Experts of a small language model.
Size: width 448, vocabulary 31518.
Below are experts of layer 5 (counted from 0) of a mixture-of-experts language model. Rows are named gate (a neuron's input weights, with its number), up (a neuron's input weights, with its number) and show model dimensions 320-383. Each number is 128 + 24 x the weight over its row's rms, rounded and kept within 0 to 255. Numbers have three digits each.
Before each expert's rows: a language model's description of what the expert responds to. This comes from a sample of Wikipedia text that the model never trained on.

# expert 13
Description: Year and number digits. First digit chunks of years and codes, such as 199, 200, 201 in 2006, and numbers in elevations and postal codes.
gate0:148164135121132100132140175130149156125157095146165119102118130153147083118147129102148128151128073150113132119122157127131137104139128113165152138103139149113143146079122138123134138126127153
up0:118132132147095108164145214124164186159103105154097173100109100162152155134157143137092118135107109165113140117131114105113143114156077136196131135082113123122173136112113077138134095140149088
gate1:137132158127126111113113153154182115123151149154155121155129166148118136150143098100124134170167143191124086139092150169133133099137148154127115092115157175141101148127112127128140165155190095
up1:110121147150145124127125137124145114114136151134143152106140171109103137174148132088122140174165116156120130123124172147119108099162147160138139110123156147089138170146105149146161149183151049
gate2:111088132109136119116122138109111146118113147120130130115157122139124131132111171157138140128139153108117114095127148107119137104131154086103172122172144152115076137125148101150151138136172108
up2:121099120126089089120142158108109089103077135119181129136102093141113109150123146142137072153127128132136114134099117120123116133092142079121113120167126121122106124111151097118107153166203133
gate3:128128097132149137153082178160123149121133130130123142120100113143132112048129149133117109115143108173160121109099088138142121129177101125172120129109120159109132172144136142131126124131132156
up3:118144129097145141124113173120124183088151151115139128169137135109121090120120164140150088153149137142187073166113130114199074103132117106093110151117152117103124156121088147147140129175114160
gate4:140141150155136121093110113111138117130089104074132185110138112146148147120136152136141150134143149136153119137096096125122103116150109088137131143128070121122147133166096111118098111160125137
up4:078143115140101143136169138153108084185163120125109154126123107140121100130158134101142136136123115173129137074167131137136096143122125122132170088129101144099157159165139132131137124116137110
gate5:152112159167119137178140148117094123162108136131146161098118139151146127133140137144120126120125148188129122142167126149127114134120147108178148143132163155157133104129089204138147117118099157
up5:111117142130156125143172122120092110140126122125136102168137168100144152180160145165068113102103120143127116133121144131110100059128113139114109109126118118124098136150073136119161157129156148
gate6:106125072094120111117137120160138127103155121084120097129121146125082085149137094136104123121104155092116114157130115166105103094146154124125096190121108127129135148143116135087180162143110086
up6:101148102128129099132164130158105100126116151097123175142109151132143092147130143153119123122092133129126176121153097167131089141111148099123118141142110114113153110142130125141167143138125135
gate7:101115112157086133148158080110136120117119092114100111190116101105107143136134108113123125120191179101113101155119150125151092123117086104162124121158147122131109135120175130167069137110155154
up7:151118100102102145076126119142140128118148133147171131083098131138143156101070109114109149122148100146132175114123149134105159152097101118099140174116092131143146162112134170081124141140129104
gate8:156127121126134102109135120153146163142124143123117083108121120122103137118100152073102161135136075127141165099095126101134191165124100100122160109175144105145163191127165127145143167127172098
up8:167136177158094151151116159089131162138168143129116160089144145114127131124138135097092140145171130133105116108125101130126097150155179141094098121110130060131124081101177117131106122106106111
gate9:113137136142137139122122156163135114139146128079094098128102169097086101120133141089170117169123137107116128145128157111133114144158145141146144110102166145159129125084114108155097170135111086
up9:137135144117148103151114152149090119180150149122078133177125177100073139098135158121135127149152148141150106153119100069140131145127107177105148105112120174143116123078142074106120151150110104
gate10:097151161093102111111120124117124182128162125107130131124130079096108141146145157107103159109146101102121128155107142089134161113153109116122127107134151129112155112156149120134144181138150112
up10:145129110122126168130132149117153148130096141124166128148159121137151151116113117139119129110129200139147149135119122177138116169122130123157123124138099117074117133110121158121143097095167110
gate11:136106098121164117092056152103150140118127107145109131096106113088108080116103130117124109133156073107100093096165088112112126153167125140079096144133146143083153105097146135125099122128099107
up11:138144120107141114109070122130160125128109139128069097141110162098095075127107138168130095123144135093102081084114096119119093139133130096102081121113163133116121122112126155111144120148116103
gate12:146119151095149112139109120145089177111158142180130103105125150132168158119137175115169170163134137114098155112153129084137104086089156130109128084145120138148110133099117087095107143085132093
up12:086121143133124117092091145155170078154105084122098112159176117093109109090096109097103095125132070159149099121136118122121134128166108119132104124158129097114110155111173111149133128127113122
gate13:125152092134141111152127119160113100127099126134119151165127153108136131110116148153150108084120133118190111159078130136177083150097086153133127141129136119093123167136077082141137111130134165
up13:124107166126109149117125148097144147110137118085142134106147091161137107175172110096070118148134159125093138109129100190108159114162123132124140145122125173116149118118135159119122119166123068
gate14:149118143107146143135134110104125130085097125167169111133159087073156158109130130095125119102111140120115153164139101137133135135141136118123107134101142131066125159156135162126125144125128182
up14:154137166178067130137144150162103125109147148147101127082126129128100146131138120152101137094140124143109144111141132120110103201111140142120111146089106078193160126111147153117106098152159116
gate15:138164053132150104152136119132109078099114136146101102139115160116112102125096134105114098083111154095134142151102169162107098081164142139112109131115181126137131105115082143124117160087123121
up15:094113214152124153107102132126121129172117115065154135124126127154147127134145103099101146164147115168159134109113106090129140137111113090114133168153110117109144111117129148106119132136130123
gate16:109143100112168142149158157095133140082126131090139106139138123162123136103118162153151127108148153113086101129114125144102121148160129096159131113169159123126165144133135101162065108123136118
up16:121143139149133167086102136120106175124122111080155143152088121164115148104080165109088174110127125105132108160108098140141144118138117095104107117129162140148155160187120112088100103136130129
gate17:119117160149118135136157103117164114131138151103122158092133153159130105147107118147069117102146100121114151123115138059119163161119103139107159116127166145099157110105170108108132137167102135
up17:131146116096126114108105139109072115135110123161124085151110103112153100131155103129124119160118135142120160103136133163108121094135166147175117120149114128165129144125088124145134116076156084
gate18:130177155152138113156123066122103129099098103067108125133157159145135113099108152102097100118105111097143156135108123158173100115160139103092112137119111106135145099150108113106171161155130120
up18:170130135153102128162087116076165144084111124139124129132129109112141116166137132228132149097132179141103135166126130142138117120105122145168141128073144112145123173157089150112123113107120118
gate19:122113096167109117158086143124144100151116137121117166114156113169110146103110153154162132141102137123135115114147137140141178130123143141140123112124133117127140143098148138158121123145159166
up19:119105102193126167134063147126121111136116131114061153102116155184093132105113151144176127184129118120121082143140130168105160122113099161158127112126116074140151150114168129157111122132129168
gate20:155125103097158123126149112071133143098125133090107124107125121150110100155061131104124121104136074123144116131138118137140161100102190159100116154163119111134097114143091088110112152146120075
up20:146130141150119147144146112099127146133167110128116129087128126120092114146104120109108142090138116158130150130159120165115119136088175152111108174115135093140106105164092111118102104111099102
gate21:133099096135160143124122128168164153143096130105166150123126110155092146108158108116113086089131160157136164110119130137112210141144092137131124112134105142161110130147167102150110141116136169
up21:149136089129141129078112103144158131126099128129152126099129116124082119118138152141128136108140171112154160102083108141131175129166099127153134127097130136136157139144153100157090153130106152
gate22:160140158158134128133109124154123086140136100111131120093127150165089130150148122107117125096127119147116090132162097080095097110134131147096108131115121156114146136096134111123116101145112088
up22:137090132143147117123140114163118108083127113073129158099135123138078120117120148123117159114162131175113090146124136096132147162172153110148157132124097170120114169118118114084090116164138114
gate23:111168122083104128087114129138108109111096120187138133123109109096119140148098079109111083133114047158123144118148104121125127121162177129169125124122092144138095135136152137138140078132124104
up23:123161122132127120131095115171086082154124165192164121125129090124146182157073136108149141151100069152106139091155143122143130151131176106159125111109071154159101135131138183125186114100127119
gate24:126099134130103133139129112126129103131100172130183136109127136108150141148141135121138102087139151166135161077138108138134138093133131137149138110154112156127126142112119115105119103144136157
up24:152126124066145134154111073113116139134122194139104147114099150134148166171078116091158094135136144163117135095139158155137106143127152091127125125100112110148080095134148147124110171116152126
gate25:132137141127118104170136141085112108127164128149110110103135136147119138085094138122130158101116127120133141115120116138119158155140148112121096136150142131149127105098124133139107112117108074
up25:147135140177069104115120154081165111092148128148094156103123110116158106136115143106114146134152141118152089091070133141121127104106119118127115157184149108158117114128099117127138137132154125
gate26:138172124163131082151147131141129155134154151120106157095127125081167136102134131145164173127105108107101130094145109186119123144139119168161157162153123161130127079136139127153103160078130088
up26:134136120138118114133158148127127137156165102112154118127137122140104155128100116146136125143104117123111112164117121198144154123105133164140122103163131080092128114116134156149155149118154147
gate27:126107170112099141132154110094122142172155114133097123136147121102114145132117122129105128131186163110103121104139147110111121094118119108174100110125132149127136147099111134153138117128155157
up27:132157073132154119121159125118143136120097161109091116132114141162148138121135125135148113156047114127170136116106127139145128138141148138088116068092118170128122079144092093162149158119121156
gate28:146116091124142085115112123123069125149098120138140093109127178158094128130131157132138076113102184103134136139115105131137142120139111144110103094130119131116116150105165128120109109086135096
up28:134158115129087120143183105136153151095140160126137179161152101085133130165156135132156138105163096143131126163164136111119083144133141144149129167111115145091124157153094129150149155154141137
gate29:133130110146106122161115103138151080160142108123109115114132152105143136118133153144136129109142160171149120118149119115157118163118164147089159137114153117100145117108136106135138176156120167
up29:140162170095155124122115161109068123138123144103152149157164098154104104112147119143120129137128115064133113146145148130120113082136113134128120087135126144128120145091124155134121124106163133
gate30:152200148163113120111083105094125134117132141135153126149184147093100153151157120134109131121116153181163146126111137152157145141142126133082112170092184146165084159123061100103161111148142138
up30:130140152137165117167176120093100164084137114089167164112091125152142127116131181114107150116129145105120122107131121143108101154145101144165149149144131132173111145142128106130138119080055127
gate31:146110118143150134106148154110114116076129104085137142161145141152113105113141152128140133087116133142135152141082144147127108164087123115124124127154200111168103152145124114150091134081162121
up31:118160159146096156146100169156127140191127145145157148116092131094130123146155111178089139148123125139112111114167123119124152104160130146176131155151102125130174129083136135115117087134110144
gate32:124103127159120109150152099152113077128119162105131117108112146111128129133126150085121143109131137098144083144113104109123089102128128140142113160134113177097128123139120084137154144154100084
up32:134094151118134115131138100156121116141137180097147108126116129130109138081173164118155127115154184115133097129154099090130106130140063136110131138112139143121109147129141087132131156138125124
gate33:084114134128106065156145150124130115121091141119147144128136087124117103125108112101152130139080122090134195141163121133144133072084124100140142143161109160139126142095129144128143123089114145
up33:135125127052144116118094144127152113137170106105137137084112143098103125131126114106162122115107122123099146105142121131121130146140122105112115120130135141158084160115097138110124156125149117
gate34:154180126140139079161156153153116129126178097132127127127100141206160110146095113106146100106112123120136137114112125164151182103090118124133117128106177155139093151148111133118164152113145118
up34:125162086141130120111115136158107108092164134134078144149161136136116116141111148166117113128089107145132132102092135173172151126139119129092120132070132142109125186092120118098125169145097098
gate35:117161136135149112155136121108110120132109125113170152139130125110167149139133134170149161109130121164128135137107107125154157148136120114091086151151133135085121104104110119154134125120123183
up35:115152142152094087085090120127116131132177111144147096110124177131133154130133134127136156132148111124130131138113117083133160134110100113148113125112115106135150164128137123093122154132144137
gate36:124099099095131132106106150118125123141122118083090127147150147150097112122114112147114109137128156156131092102126161091153132136129127114105159151166083122127118144113148155114161115162191123
up36:130090136121119132130143163138108126119116088146119141133125126169121076126173220165123085080173167111153155116142153137142130140181132101166144135126116074133180156130093119126129088147096137
gate37:121141116162119088146124162125111123113131103148157118110127113094100119152142151112088088115093141129133102120101127144113165138139127140149141172113110134140122134102158098115111197135110152
up37:107130091134054121121136131137135118156105116130126146125156083095106166143096156104159129090142155152173144153150183123143169134133145100132111131117117140090141158116121136152075126097120124
gate38:101109153130160115106152144116123083164100136138149091111152163142113127139156148148116126089103122122123187110163126162144129120112141131121131153180181118128142124105139133113122142112120155
up38:130100173149149135066142125153116075134126110072108060116145142158085083134124151124129085094141127103137144120143147092114110147132188129166132088120188135118105130147164106137132142109122148
gate39:125113109112091121108097168085164145149140128078128144144122140171157136110158097120120153097141125143127176132163116128141155148129107126137141137128184144131136156120220177130115138121161112
up39:140131150123126155164105112112140088094130114145101153116134097073178175071119141152104128155158157097124087137126115130132157114114123121131116141125103109119150111120094110113100132144098154
gate40:129112129139145135140109135148135176127114171131084148152111138127141117143144134178148118134155163106131091093137157111125132093096106122162137122181116159126118154080098136125158146145129124
up40:130129109112148148137140139119098140138119155134140125133120138079105109145111190145145150148144172082145149088144105108147120124137119145105137088173126098115112165143127127163131133116090116
gate41:115113137124111134176118126160103118135122103159122153156083126133145099147159157176116095111142114114173137123103156075126131130145103141131099173083151133133161123083107100112181137126119109
up41:102144120119120121076125143114188162130137135130105071129136097146094159112137115125126127166121090122104087106130146125105140121125124145165164113145093121119129162129146103161114110162166113
gate42:097163129111105142139146149146089131138128138125177131136138150155117143109113124136084123103144089139126126139144151145136149142147173111155133142107117121134157083129132119121105120128116087
up42:104102103096154122111126157138084104166132121128116104137114112101134149169131118105145122102187118112123105138160096100099108143117158158111141122140136116132098135121124122123110156123122166
gate43:102159117155139110131106105169171091148130157116130126164113181169157121136104134084141117133112122101120108091095103131137157099175128148116123142089117068142155129157156115143161121090091132
up43:145121110118089118114129180072107164130138121121131129096147060094144120097123168135094151125146103160164153143103145095129107131082154115146172112162130182138108135122104117135102121136172128
gate44:147129153110088117144180113117080144150099170132128126143171132100117180117152160097154077151137124155123144099127123163111108140142116136120099109118108160144103145092116106149165123183090127
up44:126106097145169139080096135125148137079126166119157126122082183148167104124120086111091145129133169115119126079183126150144163118115141166123196123124129088136142095146112167115127114144138124
gate45:118109119173115117159142092137088119143063131110099103130162109131084124143137119130125142149145100076109111125150140094141136140140128158123145135087116161148186154113129122116083123146127148
up45:123123147089129146100124194125132106134152126090131194108140148140161135141113106112130138112107154171111117152125136152122137097101133109160149131142131073136112089136157161145154130102137126
gate46:101164078174141096121163175097082158126157137129101051144178161116121133111150127109120070130103143149159113098135118147142167159133146103120084127106176094149132132132114134156105167108112111
up46:127123139126101130117088112086120139157141077133159118145127122139142126174091115109096088140167102150114125111088147139127093110126130152116143171134085101124108134151133110112113114133110157
gate47:109165152105131120148125107096125110129112119087163142154113140082110119171091115124094111132126118138073149107117132143111107168121136141138060170114161106130122134128156105121155158134095110
up47:130103142129121128127117093156175143134162124205089130083108100167149126121135106126147123184124131149132150119146127116116125146111130165154137125124089125112158106130116172153108118106149117
gate48:123161147130109128135065142137115091163145133150083116126127120154120150122136147185089083155141181093136107094154114166122148112122147135101122118109124135134110136130060128208166122160170136
up48:124142111119134108143129097150112155061060177152180100149135119093102087130128128154106175109107126109109156169147130135134098126105124141142108087145142148135160122119128102111098085099079135
gate49:166163118173091106114102104137154141133142101182122140143123141139110058102092140121115139150085122142124148144096114157134136079099112149151086119120160134120082120117065119142127159131170134
up49:139122136093132148122125127127118093102139127118145082147102125153150149156101119105112104130152122143126128080158140122127173128129181122105159175084161119153155125127148091101104107126119113
gate50:153129137153111125150126102092138060087175129112101158107154141109118135100136192103124150138114164090106050095186129139111071113162141100140151131168146172145119097105156062147168139107090144
up50:146107147118135104117065137114112146101150148133129163094124188099160081122122126117123131140138171122109143146118109174159125133144157112137163151100164123100116104135183124124100133132080172
gate51:068105089106132120128082141113141144110089119143115140128137151101099127165127113175157126122156141097107121121142126120099132134155115115110065121113101140120128146113133164132144117095106133
up51:140070124111139098158151152101116143075099114129120170142131145117149147121141077119170136113100125141104096103129119141138121099177173091169147118143169173139075131129122136090128137100152147
gate52:131143108111129140157139129142147105151168148161139151135091171143107134130115143145151115111135149108164145137118161161149136150117153103159090128082143115107128156082137135127101136144134121
up52:133143121100178144129134137163158121100145130132086097138099080100115103109088133143130144138177117111133126145086138130154107146076155163148129122101151132143117129105120162131123126115133146
gate53:168150138107109126088083138139103154123138128149167089102158130130126139117083117092155138141097165124131161155091127136151151136103127108071150115132153147101081119109106107136091160161134131
up53:146102162130102130118072137144154158100139124168166069123153135121113157093124131069123137079134144134108181146138122158137101148112120121114120114128174131134136083103126140109084090151128130
gate54:140173064094112119136145142147092110105078108132126114119143166130128122121137117133123102142104100096121151156137153073125129099147154123136105100090104114159198102082129084128086145109133140
up54:155107134132119158123106161126060146111084093108134103131146131153103111108132113095130118104121121145143119101132142101138139127174144125126152133120106117093146118124139112092123145118130160
gate55:104127125131108126144119121103141117117129165111141133109140178091087176110121171076127070109096160178192138105106146110123113191126126116129141096107087110145104115142136145144126143129124123
up55:145101135162107132137157155154127114165136059128115102160099122165147104139161133156115168092108177105122094147128127120111145099181141122150131158152128137153148118103132137088139148113127134
gate56:110139146156128129106115111135151153120120094107097149087147124176103112137115163090155172155130150156109111149114099155110139103166119123124128118090094114121136224139114127091144150144107094
up56:123100161144109116143118157119080142148133169112141126159141151137101124163161174135133087102132112113170129144179103118152080129110133117080159121161160161143106122112131086125119142112105144
gate57:111095105084123128112149130110173141091174156125148117148123111101144169114143140075119127126144131122116099118192131127132108169139152128113129110123152121161114121136138092121084127100147059
up57:167163148143116105166066101130095120107115113154144132076109162175126111098122110159118127162121115147135145155103110095157174134118130129132123137155186118140177113104148106115088130104110132
gate58:111131170099098100144128100117148147085116099114150131159123141121128119108111120110143152130130119128145157118104111130147132129101102133074159141111146101116160149146090169042137146148131153
up58:143169079091190146120131137136116152154136149120146120141131142114144145170130161155147132136138124109132170139173129100155149144076120097090133116157101144127125125129112157116163101125159130
gate59:132148141119136104187159136154112119172100164142113089110108135133143142140146097101142073111123146126139177106191122152156135124133135146103138127134134121123097099119109133112157155114132122
up59:133135108124150131116074105181088130172145088124118131117075139169139152107087127113147088159122148113135102107148130120134138124141142157118126101124099126102083140127133110094174131089121120
gate60:155127089142130121184122101101154106157168115122093118140120145142096136150109151172121097162101146115151109133186133115109095132133126120119118151139171119138113134114089114140181144157106134
up60:134118134115160162135170139054139144087123116099093183101135117161131125112156109153131117135081153092137141164143111142112127111116158127141114150111128147150122131125120121194097091129146121
gate61:136152142139153127098136106165144147114065133098113124147145144158108129126093155142169106128128150143177129155139119105170145201155157157119123131123107154114130090158075126155125154109132083
up61:087132119169101119077134104131124144168149119135106124108118125117074173135145161132163142184092121124145140116174155104139134175151151153100120099119084157103092108115088127149131132127111125
gate62:139097101176094106124151139113104124137147145127107130141120128114182167154125097149094137103156112119132095129128111157120139156121152120157121163175166152122115145133156145113114107142114122
up62:117153168133124084141074095075090129142153127139115100096145132101101123115096160102133141160120144146092136117142139104124125181159112137146138133098138084096109163133128143126118158136135098
gate63:131135124158137129126187121075137131121163167119107110109125113129085099123106163149131113132081091110142183098106138071134140124147154087107122126111175099143150090100085098128107137097113145
up63:114079131109138096181123152127137061135102125127144150127120076137149110121138123114092149106137141138140122153115097168131135120106101196135176135178132153113093135113149132113166122135152092
gate64:103125120158137149135113116161125096148105149138120131080121115103138110130127148103097140081111144111110091104114099115112105098101111177128121112107106142116149105138147114137138152132125159
up64:115175164056130142104133178130152169129160161095181107126157153121123104103154131100165139149111151136140188110142145137121133112134100097120124119148094095142124123124128115109104174112148136
gate65:110162094113123096130113129136100113099087122161122091105163098121127087114146135137133129089121098107106159164131117118098158104160124133147085100148153120125117135148101129154147113108128162
up65:063155152119149105155183133141081128110160137194188114111124149139133139127140145111104149105127110143124190121163147106137126128123143113140110120182120143121066106095120114126136165131121171
gate66:076094096141112085159121163101097142132128108088165109144183122101097156131134141101079142078115113140123163140115140153146100132161115095129106155154127091138130128121130119105142125120136164
up66:120083113159155126140131182135102126148137100112154153124151128092113175133150183106110160074095146179132140158126145138114124122141130092124132154165141119158099125106120128102179118146128149
gate67:149105116091144143141154079132131110147079170153088086195113113119120149134108113121135156111156158145160120123137121099184131123064117116128102142150112087151096142136127139119113138107146150
up67:151136130129138108127092130080116111118189103099132136107156139124100114159152154100120112146115121076125132136129137149093160106161116102150139117129169121121172124129150126141139134121115100
gate68:108125108152110126117117116119165145093121119136067168141160122132095125096118086099132138166162099174109136119096114126135164141113106134098118141123151088118118139172158156098147108127146128
up68:146109135173145137083140111134152121084137103133126136116146145139134150140086124102118140149122148162139149170107113148158108142134131135106118143129147103146146119148123105050144127122141111
gate69:086110149173094138144111136134132114174085113068064078110143132141133135116125109165139066127172089154126099094116165093123128146102092124151160124121123093125173129125149112110068133134121081
up69:119152140125093116126124127178127142180098144079115120125143138111126119084105116141141134104123089177129130110146139109130132147094085154110160119130091094125130085147130146081120130139153113
gate70:113176104107156145116084117122170085123126121143125085144171154165096115152106098153108133112095105118171120139120122151156115130072121115136175138129100086155130163104070184151174141126134120
up70:131117169130130097129149105098140117127131113128122146133129134111063150182151108113201143102108124127119117127155171117118097095157139138153146112113131118142127114137111127122169136103092124
gate71:126191146154123124102127113155123127154129170137111120103087128122098138101115146152154144135107107126137161157144097090135139124131099136102124132137123101099131118133115109179133188122148133
up71:109097101143150096158174133080128122140154171157130161111119093148145104131100146107139113133064148115138142130165117141084175119092149106131163110137133146125130176136126084117165098130132088
gate72:095132102138096098107134155146142176144141123072096141121155143155103129107142143110134127130156135102154136114060126126175147097148111102154162135128117093132127166131116198113123139118106156
up72:156170106105147137126142154121073160086137116139159126132160119106119118112170158126158101106172140185111110147131122105123113150127120137113114117149162155116126154106156090131156132153142115
gate73:130143108060137129137119128141135122172162128109131146116137117111127131131125151168136138139126131157093162104114138168144129145127144094105134116136122084119179154114119106084115162152152130
up73:130138125154120146134141155100125114155151092120103122137149135150106135156132129115093095131108091172131089144096142104132149099103142099147151104142146125099142112103156137154081149138144117
gate74:147101114146141134090110114095078127130094132159155172137100141125138117134091121127109114132168089122139090113109146128116171133136142143134143121108141120148142141141141129122124124088131111
up74:124165157139114106088109149112125150124116109082119178153123122135119162113121112127128130126161099158148116159104108117117142113129129182099119130095166145172143161118131137129116117147124097
gate75:125178108152128095158063102101134113132142145116131076142088140127177148090085095135116133167171147164157156169093154171146136123082138158106128153110161138143139137171126124081132122152190179
up75:130152083169115089158080102111129125116125159159117120163080114103158160102086117144136126157163151152180133138058165140164124153101133133073087145125161151125130134137113132086123138139176169
gate76:115172128122144108129093105164118173125094163119143113174147138138131152108127095136144113148096126106159126150135141143135102159126121113140132107123134084119159143124072142141129143145128115
up76:131120139178066116140128178126151144190155113126125150092117140129121145111171119082108168134113095133099132127133107125120177169175118071161124119137108151123187129116135158152098143125083148
gate77:128144076115161157124131127074123170112124139112130094087111148148150124087129111112114118138115126114162099146102115103142136109122125173111129148135097111128158161163141138095156108113127117
up77:138135161154131105145110144108113173171130131124120164140149157173160111163121170126130106126136126129124133170117089183120072088106132155122119112098129155119122117091118104126154120121123174
gate78:102158096117099124158161091119122151152100141127094170163135126109149115123118141127133153152148104146144151126136096137122091079098117136133141145157139169133148144134115117114160116121069137
up78:113155088175127094097133151151136121112152118095169113092078159116153097143167161066130067148070134128132153143090102097117113124100143124141147118110204108161148166126158125113133112140155095
gate79:075168089114123119117134138166159106090160121108113106163158129114085151132164095143184109150140130103145124113144147138113105109124152085161110133162083163166123118122152144132086147159187146
up79:115109150090149164036157144129126128125105137097137131137091133145159180139163100138121172169141133143109181127188134180116141113114118095155109157146111084166122121137163139127099098097169105
gate80:148100168141095101095099126135137104109093139119122116145111145131133113142150166164133100125129120100124140111130163080083115162155128125149132111089132114131129113147090100123112097144150114
up80:123103089143178135130145137130114199134131109116155100118164132081148164115132116111123142122104128149131113156116109141156133132132159148086155102162145114128156127114144136128146189127109151
gate81:104105133153148083105118152170111163162139110171156149125148129141094150116178139115129149120164096161112135118192146135116140152153152137120119088147154085113177130083143133119134140133156125
up81:079121113131151117115121162158122143131132106153129092117095111124094153164147136088119172111149135157120131140142144129123147155141170117093090126152125073146119148107148136121080125110160127
gate82:143116129135134132126143121144132144125151133107108178125162095160121164142131163117116117112106163145127125121155137097099140109123119118146111109159126131110111111136123091100164157130115129
up82:121143093149089132099114143104162152118166132129153122135182100115122161118117150147101106185072126125143172111128119125124171169134109140141138120130100116152120133151137115125157154128128102
gate83:121128117150107148077119181182106083122142149119096106128134100151093140135112104094096081115130116080117135142181101120142139117159142116136126137118121080147160140165127178156114107109122099
up83:157119079140114133111097150121135124144118124149123148145164165127090091133144124144112178131175110094128080148142121118101112138170186115161123120107138125128153153143175161136144090112100108
gate84:099134117137171089132113114160096131142122157167163138122186170131148141105136131135104126148098135105117092112101119126144105123124125108096121076131122138116096098142155145161146165158125164
up84:125130132090137107155151151113135091128146110129108101135158145104148087114111128142098124103094119131124127131089170129123051111096095140112110125139139155121107149113133113131146195167128175
gate85:098105142116165110114145184146141134144160164169136111120096145139216152102121109113107148130075147172120143132148141115133139205134133111116123114196117088126099152128120124154147119165166121
up85:089161110130137133122136102122134104117087114088115146161127106132085099105102144138078113174136124112113114122096155146117110095119099138115097117127093128159136131127112110119093137058092101
gate86:148144143149157088143102112164109138122098112113097077155170118109151100118117131156141145104110131129158102180077108152139087103115120128112131121142126133107091156133114127102116140161123127
up86:106148134125150110152119106122119106142119163099136156186158106126123126092151160105141096140130158126131130138126105087138112112098114088088122096140145151070131125084110113140178157109128135
gate87:127111118158116095162098130116112136105117098119097119169127103098084137125144122147153113111110139121130105129145114122135135115168121105139121127130128180121114141161134092132099102110108162
up87:117118127113133096134107114109069135092083126103100131144130108115124107134103113162177110144136122150127117088113122118107140133147156108144206137142128158124134143138117107121090122157119173
gate88:147140090113136144110112091150160201104136128130118134130165107155143156092120111128125100164162156123098113116092098139146161130126140119081137137131132114129170136119186103110143113150170114
up88:130153137142084123137088130141171180116125135137147144145115104128160152139109113144040114167145155166148091129123118151140170139101133101082108137147138131119133149150145103101132152126147151
gate89:137133148124083133156152125128142140039144150128121137124113114135168162117075127147115126143125152151126157109106169115137108204103079110158162167108128081143166112137097131123105153095137171
up89:107144094076128139096122140127107171136100142117164083112134106149084126132160122126167153157087106135155117168123113164149103116119136169122145111125122119109144140129135167124132133123141091
gate90:125157085152091130134093145126111147095159128085115072142109195134113140146120125149117066124090124133138150103107114119134158140142112136108144156116118138152144148144134096157106089109112130
up90:140093121133143140121071172120141103149143115159155135143140149134159113171168122125111113113158122136111129139129127145141098086127082142128121163173127185136129136141147181129132101126130103
gate91:144085092100159119074113153112119137100130124087153146108106161143128133131113128092089083126101129142127111130128138094117138147147164129121157123174119121132161120080115127151163111075133136
up91:090120133076098107149089169167104146166157114137160166133088136128161123117093089160127134101158105129104149125173127144121200141121098121110085104143101159150137166158128136132157148147152101
gate92:111127121114131114147083127122146118126154141109168133127139134063156080097113150122108159172167160138139131114115086117161128140145151136129137143153132169120128145115124045115100127124125135
up92:131109126137112135170088167155163110143146130125138112119111125114129116117144141083106156148168120167145141111134116122147140130109128120142132154122084128115149139158169132113093076121113135
gate93:133108135153055133196160149152163134161147121094091116124138101122113122136154177112113099130096107137134133133125130139113105122149101106142100133158127112109143147121108122171118120128135104
up93:114094109131134112129128071110103159094133141174140150130131137160129131079123123168093156155156095111142159132116109107101148133101126153104115109113186124090148129129169136162102113123113091
gate94:118126158136119130107087162119161148107049139112115079141152141119163151106128140131114099124125170179109112130104134157118135124117072131127170150170166102179132120126150105133125201152119128
up94:125165165162129130125100130153096138116119157132154099129158154107133132095126149118087133104083129118126115112077133168089113103151080140064124143141139112146157143146163110105144158186107133
gate95:112079133111075088141118138094146119124109130127161107101134109137148146101115116131149103130134092127173104114165139122146167183134117111160124165142134137155117113050156131127092120133156120
up95:116128155105115140136142141142143133152125198105139130152154121123103127118133117140106159068134118136076181097133144127129114125103072151086119147137137138141113108146093141116116161133154118
gate96:102145104096095115131118135122120105119114149075139111132108147120156155173132107167157136112092080148126132132109144098119141105157168128125126107104110181095113163092108140133170149163151131
up96:113105156177109124096145132186115116139143122144127112118155117125112150091124166099137141110139134127140086108176096159140152142125145125132143108138108142124160097147117110146097108141096089
gate97:108113099139186119103099174140124103127126104120162102135146175144141177126076134095113109131114153150136120171116088133125173118114122131151112133149135132160133114075124153120161144129181112
up97:145136135129122133107134053115161148098142148152125152141125137136141116126138125135096125141165120061124117138082136137165140162126118141091167107086170106116107109157124115102114132063088132
gate98:106097111104112132147127124144143145117089102118114096140155119139114149137150153119117127082079123135127092145161130153181140104169153078082135125123111168092152110136125134133106129138116138
up98:129150152158154122108123127149123103166151165116119131127131130171171096116117122136084151138162119112150116113105080147083126113082071167139079115152144111154115197103139117118162119109130136
gate99:093125163139107108118120150114166109169092114113136102109151130136128109155083124150140165099082073168124145136156137173132132126096104131097137143177112173142115108125166137096132134080120089
up99:127152171153081138143116125076161115132101084159099110115154092150150121191120103131146159090105097147128119131155139172089156136125129114126122168143110130144110119136101146078171130115103103
gate100:156103123141164153146117095095100107162179111085098128153127149145157124142158137150149127120139170103142157098142143145111114067123113089089117150108113135132062097106088113143166128136169099
up100:110116151121158146175120148133122134178107158174120155194124133104155144109117100147150132062156137132162132112108139141127092147079108121110100123156145122129123089100110131132138100102128163
gate101:125143111109144137122098119116140142119103127121156132114108087109116139103104112176121125150117143123149119087104125130181118125089103169099094121107094144088142118139118111159174150144118129
up101:113144086142141127080140117117136140135114153114153176141107052124159156115161149152098113201109123130113075112097124118111114139098116103168095094144081095089117146137114142191154096140137130
gate102:121078159128129108119141144118152150154166158126121105165105148154163131149129076117120152130117119156139129116169132128134140173120127091165140149162170146155090138122150141109138111131148132
up102:126128156135112123142116136058133101134130105134118116144141124121151143142119134148136122138120157128109130143135144119119121082145130183109097128113122096089137133094053120121190134162147119